Weights of a small mixture-of-experts language model, trained from scratch on English Wikipedia.
Size: width 256, vocabulary 4096, 23.7M parameters.
Experts: 8 experts in each of 8 layers, 288 SwiGLU neurons an expert, 2 picks a token, a softmax router.
Training: a variant of Adam for the experts, 584M tokens.
Below are experts of layer 7 (counted from 0) of a mixture-of-experts language model. Rows are named router (the router's row for the expert), gate (a neuron's input weights, with its number), up (a neuron's input weights, with its number), down (a neuron's output weights, with its number) and show model dimensions 0-255. Each number is 500 + 50 x the weight over its row's rms, rounded and kept within 0 to 999. Numbers have three digits each.
Before each expert's rows: "comes before" lists some tokens at least twice as common just after its tokens as in all text; "gets" lists some tokens that make up at least twice as much of what it gets as of all text. This comes from a sample of Wikipedia text that the model never trained on. Tokens count by the router's weight.

# expert 5
comes before: "0", "9", "1", "2", "8", "5"
gets: "1", "2", "0", "9", "3", "8"
router:499508461537568453524494445526438395541507512520479513591542486512439529452546469584543552516478471540458581484500470587471571525511543555486461484551476489437570440554506590457443506485510595469602414569472556564546447481407508439557515464546444510539464512527450587643488505537574505481481495492491525514444451517533532536520574496544414529487501424561455388467545674520491440498516515566453527432535458483453544493524414506582465484493498528436459454441493584445500549519552507517528529505548611417541475529445500459554592429543473508428458434560534485505543481575492494415483452464545514462540453480475467454481528453429421508523539486619503527534571528545476565527388580459554551537560523580471580540547508385494445454537460517493433418532489495631489540512470471
gate34:357476551553583486473517424432543518544515531479411503502440552474605561487441384494475499514461538471613526516487512503452430608568555480499438461453571587582491625484453467529448472492516517400480484530563573651515465553574597511472615587433548505545409540506435465552468493519545465509586511499519544414517478556595513476569471408487538489437511505438434605510392516430515425498529479462495530544526491494558563570530516508484455583422508549464548516477532487447432549501440512482584509602490566414530489465492492490451569558533468472478473467507564521546471534488503567467543544463516477545476538501427490481479527450516476477505480524521479520502513482513478422548580465476524460624522574527541503411544466423448497498476455522486441530445468454444496615457496505
up34:502478510537473475487426492556465489542475449535505447488463528426539543552519520449577502480531455555476397417547565420465579486518433424599488464530514488439561523410439552465516427429471464568527550523584508484491530504580388490539506523420525454583536554452490441547535477431570382529451493503512589576506545571532547467436458553530543533500503476488507565498506390512552433496476523453430469471526525464447518535488557607456451533425509467546479499563504562424579541413408472465460479488499496516501463455458511466611547467512502561462472536524541473613561510530517477484505510522575512431448513559547447468531468511433533541522490421475548483540448520481535517423600489497443514421503609414489599478515500611369457439533412425433578446523509559525585553414456466
down34:430456615461467524511460435523470499566426445492426497461513498483559475436521572466529543555514399503421466509474447501543532594493564509575524453503539601492429546479572494498506487545484534388480591482560477518537533510504448454584556512485562419527521478551548515600465538470551487472553474471538554530576568531432540468491571477560567551529527448500449558499493490484512465464459463514555534589529545533502554429422490578476396561534513493418542503485529482536465561616639602471571589485552446587546523413587504551525639490466458532570518521511499510567514524465527555609486494458527467513536549412457538402592506488489466489562589508506524432554521473546452518556463485555458511492565497485607546510557511539473448550519545487478585433542420482449546490426519578
gate35:511475533467553497535460596542421520547520564514528451483541516570454434419425458423462517317556592408476522515527496471518478449494522455450504537516505543488468524486453529541536454436564453516420472563510460463605527448556531560559558515486424469502392454571427482507488494541509504459484483528428517541486467576461565520485505540510476403566467431436451421569395510597489545479557648506463486500411485489422549442518510472510482477434531437480443539484519473559498614569463514547515448590453538368516512522454544468447424465502540535506470519454547511496479559566453502406468440484458431519557494487515479409482451443442444525493500451481392457550402566608539425531492471481490545549541442446534448520454456471489535527504517514465385529428506472551547539485479412
up35:491520471507466531445498489451469543571567540560516478432465420575456485448495563549490474528448549491424461516561466404489547461527458519572549477485514497515522467516477472512507515414476519584579501569444416395463568459561541556403521389359466427460547476608531470431456434545492463533510514504534523581483441532453501473516497532557551515571485474487576514459566509553553517520462485463478554470554478509566538520539565539537503525465508409463407514518446482469537565564488595485474539456503441511504551451443533479509446407513435538595595548475576510548503491551531458478538567556490465396445474528414514572589391486557439444561377505527475508537537538518473542492432517409542471485528487540469385504555477497482327508602536540450455592522549495506542461485445435
down35:530485472414432486449425588439405508471508470437469419515615455546460486427500433582451428491542533495456472490457488509439463573440489500535490489506585557531497560494507441507519533430350524528481533464498455492466423571532489477456432522435619528516510491491500479544536496484530586457431562482526469526542435437613487524489443505526538483530514531440556484488491466509444518594458460435500393467540528548538503569559531497550564421425559513449528552455394576538434506536411550416374536552488335475507542520530581559454519413533560521501495502504557606554521515605471497477527563527461540509475498481541538491473492502551469509464479437489474527488485427437526519417533507528466409508472445424577501572407497505503525492476379427470461460485561561427477559455467442

# expert 7
comes before: " ", " the", " a", "|", " his", " be"
gets: " |", " of", " the", " in", " to", " and"
router:505454522456551564508507533499421506531482505430489426462615456569482574440565425550541537439424558473476540396520475426465555435548551533538414586526530501516494435540502459473497463450483452541486621523511537483496418416513493519575443559577475522547488419557512461559542432520561463459465574461450550558498508538489452505568539577514496562495514412467513527431481408499497495519494556561485512440407446532468406428550430555518551484458558508489503517471478511522522571606442589490423552539478587345507493445478574379523519458505610428478522447535510596547525524547466529405556454459556583569492482494414513541555415511481464536532596451470545529588566536567456479539439501538545490496518508558481544562435476473472500448496448473508496474543543456396546506547498514
gate17:410434456448482485472537521449513455479507505584547502442443550539439537411487408519461544531409453480524469594475466565527419438442529399564492438619486466502423561590516521498429498442551532531586446388541508490471484541531461493605481545420454467515424510528476438558401513518498489453617414489501493472482463533480496494503508481479511518522502553511499453436506498511551414477572562484498657512470459453562491517503461503555479360398423512458536542434461485488514507609446546471469497573431516518577526486505518480524516420483455484405473531547570441459575483462560540477473536407600509457495516495525480515375550513455536567522557475469508456555404509462508422499520505447468563590547440519551462471482522467522557500472577583569482474530439486496606547572461485
up17:485483464388432481534530438522477508465435629401460493480447504492415494476624541423444429489433585560567504553578478475537505569485473448516513562544507511451527498577446461530505508582575473536478428430422484501508387518445587523530552503481501506513576443522463443461459473472443527454590499495477481443483479586458390468489419554479446540498564427511480484567533495567630517569515647599532528467560535533520502510538515618554499556459462504589593486464451483518545544548601564572478476522432476597509535472552525575445462462472477554492553504503555460440519475450565472507512549520509534458484430459513555487484516484460480455459469472570460486620511485408436525522525530590533563455460546535504526547556492533438501476578545540421536462470472486551578549566471467
down17:553433610459451545485493548479517587568562510590472429547555524451607460379424442520494546531463555507452570478553550505535611487479482545428439613495498403490439517379527530506444561472502509499514418612462400602435482466531501507524497421507534537503587492476466519437470433615489467477444534468538451531507485475580525485494512529437475457486575588490561474480553454524403433602502504492540448548554470424502494518464449473466491486440519442515453505566510535503527519546434520459529492481494351454489477511486501532494501487542544442575517565484509481543381543459500520518483523418489542615479415484545559505513390465555439473536557549513468532462422561550543533486540508504538547386463410532411450517429403507469530514519475513486471433518512532567428450495529496
gate18:454486441529565467452460572483420521449530425528503444436425476528514544476505478489439574422521496559472484464531421530525515524502592450555532517475485496463499489501501556504522628553560560502609538498505468503499471473351535484477562439575513388483478524596563472499371514446543504509620460475464533590502426475511460512484480558527553546592572485518545506509579546487491503484506486509408485518466398473494498531469510528536488498449486504443382526429472521466423658497580488518556544451522497437447430454471497526506495346386524511475459483519502482481466515358568579465517404402536511438548434454593541455544427461553506586521531475514547455479514430418411519484485457497481539534528434522451502531504482454441567532531473478502583429480504553502582514466511484
up18:493495461549452459569565533523458596523563496442437493434491641465471497478467527594504520547466388415527444450430455457506522595402459474450519546561553560500509529548561455427454625469533484504388477530476454520523523479477477508544557520481506486473488537508528392514500428508477525529617536521486480521495509555492489416499472606566500530459498561505490531499434484527531585511525463500604463452462541510574579629596437388489470506480443536515451461498485543429589565544461519459524471472501486484556482474557534460552500495452440474499433452431535492444448576486437480503498533500474500538443567511572439429489603490483514547448512533474459537502479429599462569555577540502568563511564466462475473412469515608445439497376558505525515479382568464522518526535478384
down18:519434478384516534529566506551540538490510518447592554493485489467527495534487491427437486543522509572492466505493486502452482447551480459591467495345473548580528539527497534344448407473534523505510543539534486529516437444485511436497584466543459480502542512549526525484564440504523521486556549401534510522515560486574522565476559491469500504530421510481531632523472567506530494495469457451615451464468556526531563538429524600503405413526503488455539513528569581501507514552542477479441499496499706511470456545389533441473534567530472408512451395452468520489512523521571507485558510562468469442531560426490532539529566505531491530533509494468488563440551466600454468458581505512440466606569495554418528361548513478505455551575602496556536532514509545569486597476492456

# expert 6
comes before: "1", "2", "3", "4", "5", " List"
gets: " ", "0", " a", "–", " and", "-"
router:511509480554506548494411484489428412500579516525536588419503387549448521430528483490546419489403543476493428455513445538463558480492491536473440538504572510498479569511466570499496554439475489534529519519487541449479522438477604499576568466553457455499487492475475476466468464407495501513427475475514501468513521492535450544533512517540465606479442425617484429417490553527474545539512498500449494465496494455446509456532469613551555564452417516492460503465431543440447508516454562566435468520444640500502448451485495487561514527497496495497413433596572534453486485449465560411565508455452531497484476496435519500502426504468417465546499474507505534635571419534464522503405446427456522499559564630477485512575481367429490492479532452487443416567322487574509577546451425
gate22:482524466511578535561469508527483512511539504489437527479491541588630499560470516523591486516495456525564466500503535535502539501493546546413428578510597566476377441481558496449440559431448540460530478501478497446495435507501479539494492585526503377549483485499584517472438594478406459527572557487505462501467419477567531567518480460500564492588417579572485541472624465495473488475526497536471525437539569503449489454542547434510411591497513554520466431556421452435581441464539460442615549588569503491449489493526561466533490562480583487502533400519506465577505545523437480480463475467466479490480559495468468463452551551493502516470468519534544553588579458579524524550541445472627540594559486505521435625464527394392508475477498576582420533466576454557522525496512561
up22:537548553562500527518561492521512524501515478486516518527646483548505541417493371631604521473484533491444477483577453592495460537426482581521522483563490402511468427434500486448420471547573436501506498511517424442570426446523500496433455551459412481518439552478519536533427532464482589504462580527522448616485549532447479472541535536449484452556609504509575487421440527502609471457479552582454481483557443500453526478500432602520493482511523407534516451468494497494460419468497491488477420509559532444373455533504493519424502465388420457498409479568583564446478543546486585522497524519447487450544489526555532399512556531523517505527489499491498505365342556476501517532480537471500556472489513503533537508468493555620462500516541499474530527582447517510575583455457517
down22:431569489538440482505501471541440529438493576535422502593564532604527479582590506421442435518421509527531433439437465471493591481439464557523586448491529498513465554572526462431540465510436502480540460504451491463538478482538505607509532493528498510481506575488549519515420517528497547554527446564580468462557493382546540558590537462452513503512552524524488494491491472479473501501547524448466534500518499457441548536583512535445497581500428539459470535427386545467490571537474538451464475542532391457520494588496571488499531469476517461348423510516549507549493445456530558436333437476506403542545476506453612528481448598484436468511493431470497373558474537464603470507526473499549448488470475475519481460413480493470510571493564646448555535511549480487508554472565625
gate23:568479547517526473510480533478477456468521611533475491572524506508364509522555444461441439485448526459478463474460513478497616551511520560665464539458533517527418537460399467505433421559529504534577502477469503422402396476535518548520553525500472589424560417502513465456410539521481460482478487498498498533528459511558465651418498498463562465484439506519537568416542486424510531607551532541504474482515395507488504421386508541508489493489478419511549567424487590521558569467496510534620444523496529506456493501545444447457489478528553466498537530512551540509439463533408431425549518472504479478469535439367459433555364339500517531540544551480506436505478541558486510457460535495501517530528491482467476514505605421453454467558480478501458564467529481508438575560540533
up23:526441601509538493536465505517531463430516511485487480494447496430515544531522460580489492451512488415532521484613467483538502452452432562557444527471456442527531508518516469487477468456500469495543486406479494496474533432515512543464608490518484545513486600550487451503365552438460514441587547550436467548360388433482505493416432571572468531561487568584536486457528447407474548485517498518474504435454459507536443530509626500487443453438472504560394474456511472550501529633416484586524397474495532472543542496450434535467466578419503533498466569604520547449465529497496483514461505437554430497597519457576420462443563507586479480456534452501473432546464422436553590516547464523570536522555498503487536480537563452548628498493502546523469518418452366506491557560457555
down23:460494474405532516572535473471521540456530560466496500477371502475535506496532543462454469499549482476545505526607489528535564448602494437519545538565476524434507468423504486629463478560466488503514507440517504513564571589554412451428467472578515484603496417469429518499505496495436553373555616471390505434494523461452566484402554496475497466563564495528556466487539468604463523375498502537479465555526489499492524547564423472410460493387416456512513516599568473499464440646536573438541541543495393504568486506573454543519469433414479486468525443510433450494434424461454531566489471517499432438425510574478532497435450469482485506535499423504510514564498521500517498524515469475544402435415476409542485510464479523582491475461608528550542561494546475500550515535473441